python train.py --n_layer=11 --d_model=512 --n_experts=16 --experts_per_token=2 --d_expert=224 --d_shared_expert=0 --activation="gelu" --moe_layers=[0, 1, 2, 3, 4, 5, 6, 7, 8, 9, 10] --router_score="softmax" --normalize_top_k=true --routed_scale=1.41 --balance_loss=0.0155 --balance_bias=false --n_groups=4 --groups_per_token=1 --init_std_router=0.0247 --lr_router=0.000959 --vocab_size=16384 --norm="layernorm" --norm_eps=1e-05 --tie_embeddings=true --optimizer="muon_variant" --lr=0.0121 --beta1=0.9 --grad_clip=2.0 --batch_tokens=131072 --seq_len=1024 --train_tokens=515900000 --steps=3937 --dataset="wikipedia_en"
Below are experts of layer 8 (counted from 0) of a mixture-of-experts language model. Rows are named router (the router's row for the expert), up (a neuron's input weights, with its number) and show model dimensions 128-191. Each number is 128 + 32 x the weight over its row's rms, rounded and kept within 0 to 255. Numbers have three digits each.
Before each expert's rows: "gets" lists some tokens that make up at least twice as much of what it gets as of all text. This comes from a sample of Wikipedia text that the model never trained on. Tokens count by the router's weight.

# expert 11
gets: " the", " The", " United", " War", " World", " Air"
router:112119102059177096100169120111161164139143140112065169101139087175130125085140148130099126154098135114128209116128115131113167095106146158087145137085112096142077147189148149144069103143106103
up22:098102119063101110145147144158146163159073154123151173122158096106109117090143153085121119117140177047116135137106115146120089121093121145161153103152061118127166096048152132111076092156120094
up23:129131137121161171113160114151034086118094128138131071178175133173151167115037086170081130172145096069126182100144081144152168135131113145131150123112093098157135103134138136166115071111160057
up24:123125124148131091159123098104109151134127115154083161144136142111113131118150134106153163127145108139176104153099144122138183098091080164148086090098160078124091118141115107154165140085138164
up25:086172112142094174097198033107153134123082145104138165105185037123141076078174136107049155121152066141166173070118143145159199121120093139128152172079118116108119124162100143130128127117115106
up26:076154164148032142138097123151078111192097152094150142165106111088125152130155120152136187141111121096125121132115117058097176138161104138106115106140074190146132171103132121139100124095090172
up27:164141147078148146129126145120193161098078132134176159100167133144098072129085158177139133115081138141155127114165090162158098133114122094094131112103156087129138085118195178196148096172102193
up28:119106160083170087105135126162192164139160192143134156122192134107141122152138111094100100131116098180137140082109139134110094108136167155107091159159131132144134150121124128038125117075112108
up29:176139130137120158179158149121100120117094144091162118160177135120138113128139137094063132153085181147104142068166133111147105131160143116154107106193213108148132146188108130154088169141064098

# expert 15
gets: "201", "200", "202", "-", "199", "198"
router:132146128048168149094120139148125138107190126134121128120125112058109096124137119164113166097106171192128096139140148094129118076128159113145082138117124181137091147054156094137125136154129104
up15:139100127084151090050134113113182110122071174144172097137168107087092168090095117117125122095109173107100143120130168090105140112182074196073139132098100125194131170154172105111147192170132084
up16:099098184138184152123094131099123120145098156083118155130092134122139089060119160127191111193069161090056070141093179111120162111136125121128129127139180184177066161102094124132111130141148149
up17:063205124112147172089111130102142089112108108105120168151108090098136097137137130144112111133136130123060149154200146143104079116187144207149138162088081128132118118241117148102144169121132147
up18:107129139090162154108108127110113121150152131102143100171137161134124134177115119110153147114099150170116113157151130142106149124146106129017167126096091148130127149097148170140165157138122107
up19:154134174133122156124122112132151161172119116129099120130167123148061150082138112080117136101116148150100171084142170080131132088068094122169132127096101130117117084137111123062108181094165169
up20:096115169123138118097096134165085096128125159159164130131174120110115131094173086136118202116139142136087128167131130136131103096118150139150133097135093178106149123108164140134056123106126115
up21:149078192071115077100170138139120093153141117150115120136135134187160080069139062123150138163074054144116187147096106167106117138153152114099156146107141178090179125118156215132136086091144156
up22:131048163113147180125126133155148130095190092155157129112187076114145149142148165182150157121137092069141100138095140146109126136098080092130039135102141117156108134162136146104107132144099119

# expert 13
gets: " |", " N", " I", " G", " D", " Ch"
router:146116146177087126203152098144084186107127118143162142093161117192170146104114171077128112133130052112097117122078079176163183152107095108136126095082155127125135087170174193134126112128094130
up22:129096134185095140177155120023097125175114112192120084128124155134122143087105118169099129105143116151126140128170152146132129130116095118123096037071099181141094148165119151138117114113117165
up23:193102136095139056173118126119157133113112112073100132131113152097115102128158138061113114168200123094100101135146122132175146110177155136161123119151093144104141105155169171136192121068132111
up24:203107177171119132188178045182098151152092162139193115082115137080097125071121102117101151110141089114129118110084100174152166109133128117110132148111119094098150119122161198079134069143180158
up25:087164154188082131175154139107118134115087086184174132129143125075166165165171119098131088124090143124118068097108094148167106083121102144117089129134130155075116153122163138067113091098121132
up26:126106176101120132193139162096128126122154143134142128091110099097076178121119140068125090098108125187094181127140134152145100097100130187096124052096123121123127146119161139108115122133139082
up27:144176184138146158144104086140165071121124087139108158110162064132177147126084104158129119129120187152202133143183140107195154068151132145143117120114119150120080098178139133168106142083180149
up28:119097145154126144115105080179150119136100070105125164158155113067119125079112162165122090165178082032136106149106135160158143153091099064096131119149188081141140165149197161072114142145055098
up29:168107115152097057135155098064085124108106089127148164117200162183173074149096152215153176149142128125149093070083125136128079151102090104170094097111101109091146209180135105108147127098113134

# expert 14
gets: ".", "-", "i", "an", "ist", "on"
router:124127137129109055105108137101157160078123114137122113111109144072089129148131124152132112130103179074170132181109103128071126111118130164108143161141136041088074118164099109154145149146152127
up22:149087071138090120142164086164102090154109111115116122136090164120168093114127094100173089138107142130109130122152096085132124098134081189132116137109080149139158160169109102133175192129149129
up23:131133203176090120122124118086177068102153139138142094190115109182131074122083116189170108129138135120132117101094136143105107079119151167123130092182091159158195170117118101137206127130154122
up24:085071144139122149173135104085161128119150139126210142142133105123124138085124159112074118158098065122087070139117173150159127071099112172159111137174093128104095148156106138125105074184200091
up25:091067190100125134117085108133101147150138140106149124127107179129105056079120098147200202190165143146148133117095083149066189132146200119085121124125115046142162088113161102103102152147095102
up26:135125144123076088135132157068116157120132204121113156216105103096050128147114106137153089129133132121118155126125152175121142121134066189097140091108127063098210088111134080128116112116171134
up27:057139121166145152093173160149127127170091115142123109157094180164115158107108122180153149110108170081124133185125062093136139085180128200152137063070115096080168059107163161106112118139087116
up28:131141127156121123147092087142202157119117121118158075141103090102102071065095151136105141156138141090100130104096159123119170174193115148137166154128076089103092132170156114113124115159107070
up29:131135146136115122104105117128065136106195082106138148117111126130135148113137102115161154093117154086146103180084126114117166115062150081144187128140159100101175184126121150114133069184121130

# expert 9
gets: " ", " (", "–", "\n", "\n\n", " =\n\n"
router:149123139136123186177123139184138081157122122163143116153114133128107144155129117157122191155154163100138112149142125114071159155134156093127106120074161124117174142045138081118103124111173107
up22:160177097152090142124167125156185111106147173111169121131094128104103104090129143110130140161131103051070141074149100116121155084108083126117092102193098114120135022204170108107187162115121128
up23:148233099127160108089131057165157100128183133146123141085124162091147132149131095060163165125131137136113126106182172079101125115150114093076173137075165141148163164153149082101123143131162128
up24:131088069123100122112164177165177175114114131088179127153124188124094108150124161060105086122173113126130096067120116115152157109111101170122110167098133109046106132085155108101184127131147165
up25:116106121141120219113083103115150169152106111192120128121137153072149122186108153128124125154148131070082156108111120113162168150145092118132100146117120105114122136155103065150140128106107122
up26:106126140070155150119095152135092068105114102149082089145152115099179088134157119121151125124107119105176208132138119142155136159150115120166120125162088138054148158164124126066111134101103082
up27:079141169161075115146129109113127151090107065152100130185150135136148108088074159107103160089194092114124195095170199145080143189141078105162083117107169122097110096145149117094140131108144139
up28:097084173140137111145122120181143090115117167127106108179117142128124132109180106101117143134122063105101124078142160106177123099112155082152129157142168118136110153142107172093134176104134136
up29:055151163140115103128113140155152103134151166139077199095082126114171105109150136128146125200170097162039145142123096144129140115174096138155135185151151155172091157111113088075109147109100127

# expert 10
gets: " a", " the", " his", "\n", "'s", " an"
router:096155115228116106102062116108129110107136126078157167152113208107182101168103127122127132118136094132144123075129126069173130074125082163124123117173092132117130141187146104140208146075137142
up22:126217133119141178130099113140136147091129159121154080125124102092097100132123186166164058121116102078109143109141123113096125103116122126145186087135168154088113140123119100129142120126119156
up23:069112102167113133087144156068110111145154083135122145153152147106098124151156121132080136210151136151119109133177135058084128065107074103076138092068117096123175114163135131095165163151109138
up24:109132148110118083148136118112097070172127122104134064106135127126151120156117156113150120135134115158162128064121077076115216161146095102141144142209106175095147161110149123091132061052058094
up25:095104118178146165147124188185129178127151109093121155140131137181137162132101154146140166116094122137169097104157141134133091106110099082149112115122077055134092088134114133164121118100096136
up26:114146176125056120120104109124131145134139146164163150133095060070111138165106203165093107130108115140118100123163111051147116105148110128083129147184120113142124137142137122096177195091122162
up27:096076122155080175149107121094071131118131173123161136089142176106147143171102153123077131149133093062109186125117154130102094097126113144200143157152136131111126132131112111077144099114144094
up28:091153160158102068129120153112174131085112090121124149155156211146121112124090184112069159123110091150119129114091146097142153091092076136165127096106141141081098147118088078100174111124155118
up29:128178070129083086116083154095121096132140130177142164096113112052189138129134128095168134118117128106114117110143106076110124149103077186189111129145144155105128117141127113134211136113138174

# expert 0
gets: " of", " and", " to", ",", " in", " with"
router:082117142117101107172114067086091070167095153178122117072149161142164125078109082149170173114158085149148140170095159117127075144148109140118171142124091150134139152111152109097085124145120134
up7:088085142168136090134115088109128072101184191146152169111080179082099115140143095108167160168071147156075130157135160066109113148093080140164161146151137117108142186093135166178063154123123157
up8:198113129175103121135104143113138099120130178207107156183124173172102116140156150157115151138144175130151178117129192124118082071146140135131168122096184139126121110154124146126156157165155181
up9:102097095142158101156119164191159128127131080121164134129141103112119110112112159102085124114072123182102113189138112114142096137147113135177108074091123162146058156112058157142124141075183132
up10:169128110129143146190092095126145098153102156106127115115087144120115201099088163124097199151124112124137090168106058142083183076132080145089117098157147143099162132149141122094119115189088149
up11:120171159141076129089141178065131140129143191049138142149143126174171189166129100107151121118207130136118113116158149139115074144143116115149110100108153114102110125131095155133176124160097146
up12:140121100171130187124114129162137104105106181141128122120136091083075139072090148158116078134160120133199126123151099105119130113113102129172154143172115087092146187171188123149072129106075114
up13:067084163094178102153072173094122091157116106127151190077151107122084187116113093188172114156083114142189128119122151031141156158135114134151090125093140036167102069156144114095143121128112133
up14:115086178125116171068123192130148161120125126132129119189136132147114131156176068043105115114134172096158146143116141090116074115136141135129110145139190118082065147186087156168149116083119092

# expert 1
gets: "0", "8", "2", "5", "4", "3"
router:128137092166155180094146206121146142106198122117139124130112092130138122147181163131117070161118149142119114094150165143131161110117096130113123113127134087092133094106113096127155121124099088
up0:065122129093087137108149095124102141123112150160124099119146082135125105090213142123095165162127130084074100177090151184116172156184103150147184150117064188098104099107112161123161099089121083
up1:163106101148075118169100133128145118131143135159107146164140104125117175148128142119147119170106133067132128147139115137070136126151125111074148120117161141142111140163112144109161150157045211
up2:084082115175144151086119193105160166171123055137139083095124131104152108108054110104106124098141141159196112088139112090103115078187123134115138126093102173116173122105165135138162121102147136
up3:100141121148153186127099157103078131109169188092108132149088072053109099109110110127124156167108131186142149106172139137112138057144107157096145113078100140158080178107143135101099098164127119
up4:137097147176149186164082145096125110106172095133136121127118123087164114174136127140132113153089154104149164107139189072085133097157126181169114130175103065108138141117123020119146121036129114
up5:101108087134136117076136110156097094119066135138141116155120157133138111097105089105041155095139076128105126161086132130181142178187136092104125071130155153124116130143103108133122123108127112
up6:140070129149098111186102130087166154118113131178141089117098142091114119125110078139140142123109092157109134117131081115156210136150110131132096090127132155116103138156158122141149239135122182
up7:157129127122129112145111162087127100118146145091147116199083102122167135104071154102074161131127178167128204131120204136119079078213132076132044133120147104173142124111122151120117171164055110

# expert 5
gets: " \"", "1", ".\n\n", "2", "3", "-"
router:104093114142128105110108117125137140108133158113148150104115129135169083178198171133168174129156170063136117069045048137168182152115092136177124136099100100115137121079172075168127085186150126
up22:143148137093091090173179136139117136138057171117109115128145125120166086140142121146127151131158080092121132138115139159170103140166104121116193074156046058166155159140077097155151090160160149
up23:112092161105151125134140087139176079092089147130111121169087090081114101107085065167196156196137113112164143151073099109118158120151039119135175112143106117155124144115091140125124087142134186
up24:092111160152099141165074122074102120153167129083087109121124110124107149132099096165119119137155235112150093114096085112147162151147078180142129115146151149100152056129134102095136143172109126
up25:132087133114137129130194115132141116132132155110115080255129164142111134096124089125087115143059151124127155152098106079212187097106143120155191118126124109129146165115115131063098138152091190
up26:178130153143091097133121085103117178164096118148157163163140128065138159194128158092163159120109164145150132101091136111114155155072101177090123141099099143150119130117145111139169115120172103
up27:184104164119167214123091090110135171153156147148137132164141154174162105093145082170193074111100154151120101103153163166129159067110139148108133142121087104116137095122122136124136140120142164
up28:107095105100130106111123099039111181094124155109196127121084106129121216101118138132092089161149171113146118054091108157121118127064115140176117102114120122114083134092167152093108144136073166
up29:109133178103079072093144140114129086147119078130080110114127167168139157135147142120140133142133136152065113091132201089121136153091137108117082103148155110125112110079172185116160170142152066

# expert 3
gets: ",", " |", " the", ";", "-", " in"
router:097165186137108087151100068109165193170121094082121116150182118151098131159133141089146159103117095102099192111137089083184120148129146152117125164148123111154150127172160182137103148114164128
up22:065125137126151110139147106143151179068178121129157080149112181163144092142098108167094178171150064107165158117113174066158136140128123160133175175109162107161107130110118143140116110166109104
up23:089088095139242142124105150130113088066137091125103077121154135154116103124121107111078143122171093147151180130098076125104138172118187136116124078200081073108139084163085127094115139146138142
up24:126116101096123095151111068125079144120148051141109147075138106109103080143091139123151129128116179162139131127186132110128080067085096128123091121129109143179057065122137136121176169089137157
up25:108143148135101074175121141126069129062166130127161144170135151119177053176139169123136119141098150087139111150107107099169177117162102133152083105131078122142109133121081115084160125137137123
up26:101144158142095123160103131139107174169125170131125101151106163153135205153184121128146163130154178075142116133172063145150154118141084165176135156103136160124091104077193089095131107129161113
up27:162164149053140051135153113145131081090152109138109117162153136175095113118151085121136099082119135143114129134125119160058087141119090163155120093103096159100126157141189130087105105074101173
up28:076092177132195111191124124110098203151139172120182137083180122116204104087143165124110164127123089142053183118077112085159145126145117128086167149130106173137130127177172113118114057109108102
up29:142099073125083166168124086093177223099119036111133185154135110174110152084166183118123133097084147144148145084111077188114155122093126127185102134131149113100086151097133131120158066115134113